{"num_hidden_layers": 8, "hidden_size": 320, "n_experts": 16, "experts_per_token": 2, "d_expert": 224, "d_shared_expert": 0, "hidden_act": "reglu", "moe_layers": [1, 2, 3, 4, 5, 6, 7], "router_score": "softmax", "normalize_top_k": false, "routed_scale": 1.0, "balance_loss": 0.00937, "balance_bias": false, "router_cosine_scale": 14.0, "router_bias": true, "init_std_router": 0.00655, "lr_router": 0.0012, "vocab_size": 22360, "norm": "layernorm", "norm_eps": 1e-05, "tie_word_embeddings": false, "optimizer": "soap_variant", "learning_rate": 0.00445, "beta1": 0.95, "beta2": 0.99, "batch_tokens": 65536, "max_seq_len": 512, "train_tokens": 284600000, "max_steps": 4343, "dataset": "wikipedia_en"}
Below are experts of layer 2 (counted from 0) of a mixture-of-experts language model. Rows are named gate (a neuron's input weights, with its number), up (a neuron's input weights, with its number), down (a neuron's output weights, with its number) and show model dimensions 192-255. Each number is 200 + 20 x the weight over its row's rms, rounded and kept within 0 to 999.
Before each expert's rows: a language model's description of what the expert responds to. This comes from a sample of Wikipedia text that the model never trained on.

# expert 2
Digits and blank cells inside tables and coordinates, plus opening pieces of split names and words such as Ale, Sar, P-iz-za.
gate0,213,153,190,203,182,162,163,227,198,200,218,195,205,195,200,213,196,213,188,172,210,206,213,214,165,153,211,181,229,207,210,228,175,202,189,226,182,196,192,202,195,202,202,216,178,223,197,225,225,169,171,203,205,202,164,230,218,175,249,202,233,217,171,192
up0,173,211,212,182,198,224,204,208,197,200,163,207,206,218,200,188,207,214,208,208,191,198,200,199,204,215,190,209,160,189,187,197,226,235,190,202,221,230,218,185,189,206,212,152,206,203,189,182,184,234,224,221,191,187,217,227,168,235,147,181,162,198,231,215
down0,190,222,205,170,186,183,218,211,200,160,235,181,200,161,206,204,198,220,205,224,185,188,209,182,219,146,198,215,184,215,186,217,163,205,195,186,193,209,196,209,205,205,195,187,201,188,199,151,235,221,184,163,168,158,201,178,184,158,161,167,185,229,215,216
gate1,169,215,180,185,224,206,165,210,169,199,177,205,206,213,195,195,195,202,249,200,210,239,221,207,203,191,190,181,211,199,214,178,160,220,181,202,198,182,161,168,187,190,246,206,155,209,182,215,200,185,184,235,206,198,209,154,230,226,179,200,201,232,209,209
up1,218,183,226,218,200,182,186,158,201,192,215,198,209,178,202,228,171,198,175,203,234,187,191,211,210,236,201,163,216,202,205,208,227,197,228,227,181,187,182,193,209,190,184,168,210,174,170,194,189,150,232,183,204,214,197,226,192,176,241,224,188,194,194,218
down1,208,238,166,167,200,212,238,193,185,236,211,205,207,237,180,182,247,215,208,192,186,197,208,180,181,163,210,212,184,200,197,184,189,206,207,192,226,202,236,221,203,213,212,225,166,198,195,182,219,186,191,189,211,203,193,201,205,209,155,217,171,228,218,212
gate2,227,229,211,191,199,188,165,160,184,199,150,194,235,200,216,174,203,232,185,189,191,228,211,207,219,184,212,187,212,205,192,191,183,200,219,214,159,210,221,169,181,197,211,159,180,206,240,178,221,178,167,205,225,174,191,182,199,221,199,196,203,163,227,230
up2,207,164,173,190,154,229,225,195,223,230,207,182,174,219,210,214,207,190,206,179,195,197,191,201,206,205,170,190,220,217,217,201,222,210,219,137,242,242,176,231,199,207,214,190,207,205,166,204,179,234,217,135,189,218,194,222,186,181,189,223,205,228,176,191
down2,184,215,186,175,213,192,208,224,236,205,188,186,198,183,166,219,203,202,210,219,183,192,164,248,218,202,195,204,205,213,218,212,210,195,188,205,200,226,158,174,172,232,185,211,205,193,198,194,201,181,196,170,226,202,247,222,145,208,212,211,200,177,220,244
gate3,194,203,250,222,170,205,232,205,235,218,181,207,210,167,226,192,210,188,195,202,208,196,167,194,235,176,221,177,157,214,221,169,192,187,171,210,218,181,206,182,186,204,198,224,161,150,211,183,236,189,171,232,207,207,208,202,201,203,202,202,217,195,197,188
up3,229,212,158,154,198,184,193,203,153,197,215,198,216,224,179,204,211,221,191,197,228,183,228,207,192,215,189,195,239,158,192,240,217,241,223,226,189,196,223,221,188,204,186,187,238,220,210,201,166,194,210,136,195,219,215,201,196,182,200,190,227,215,186,196
down3,193,228,180,194,238,192,206,220,219,222,221,206,194,192,161,184,172,159,194,192,172,188,182,203,174,177,231,177,179,210,181,186,167,233,249,188,186,205,197,183,215,234,202,156,202,205,202,195,159,192,163,193,196,191,197,212,166,211,197,187,211,188,160,158
gate4,225,177,186,195,220,178,190,186,194,189,198,188,197,183,200,210,182,193,209,186,195,218,193,219,183,154,200,208,214,180,224,192,205,200,211,209,150,214,194,193,217,250,209,202,215,235,183,212,225,196,210,218,183,186,197,195,205,188,201,192,220,168,194,173
up4,162,220,195,177,159,194,192,203,177,195,220,199,219,218,182,194,158,225,184,186,220,224,197,188,195,194,192,221,213,193,188,205,174,214,198,188,193,205,217,202,224,171,203,195,229,170,191,193,193,207,207,224,182,214,239,187,187,254,232,201,213,188,171,197
down4,195,216,157,229,209,215,188,213,199,195,181,180,254,210,234,176,238,230,196,194,199,183,168,220,190,185,178,217,204,177,218,198,173,243,188,167,174,233,218,216,195,176,202,199,200,203,200,195,209,208,215,208,206,177,195,188,208,180,184,202,208,257,178,223
gate5,212,213,205,234,170,211,158,220,220,225,157,177,206,181,200,213,191,188,173,199,223,206,226,205,191,193,218,175,229,223,195,210,203,216,212,206,179,172,211,235,185,215,210,205,222,195,190,202,191,204,225,151,214,182,201,207,194,252,211,188,189,197,199,198
up5,182,219,218,209,191,201,203,196,231,215,211,185,205,182,244,210,195,185,181,199,183,192,209,207,211,158,198,188,205,225,202,210,213,209,198,181,200,177,186,197,213,208,199,203,196,203,199,199,197,231,226,179,203,166,210,208,163,241,202,191,193,212,179,181
down5,247,216,195,198,199,194,183,199,178,211,209,191,141,177,232,207,198,220,224,182,208,169,211,228,189,201,195,226,195,197,177,160,228,196,201,166,193,218,175,182,186,162,203,185,185,191,202,199,190,204,178,202,193,184,205,197,203,205,215,193,170,188,210,178
gate6,179,164,206,185,191,200,188,201,205,202,232,189,171,202,186,193,199,222,214,168,201,244,200,194,236,196,189,183,224,216,229,243,183,202,198,199,180,208,209,134,200,187,217,219,172,201,204,194,205,205,235,236,208,222,206,169,222,204,191,184,183,195,212,240
up6,228,212,201,242,214,215,201,216,211,201,221,188,175,185,220,179,189,213,166,198,181,192,201,213,237,202,163,184,206,204,201,193,185,205,169,200,180,198,170,224,214,182,189,205,201,216,181,188,211,157,196,160,195,186,164,200,229,214,224,204,251,220,183,189
down6,194,189,193,196,218,198,214,200,259,226,235,198,197,216,176,158,199,187,187,218,212,203,223,186,195,222,177,243,230,205,216,189,195,203,179,192,191,218,180,202,233,178,191,172,208,186,176,221,202,163,208,189,186,208,227,210,202,203,212,198,191,198,215,188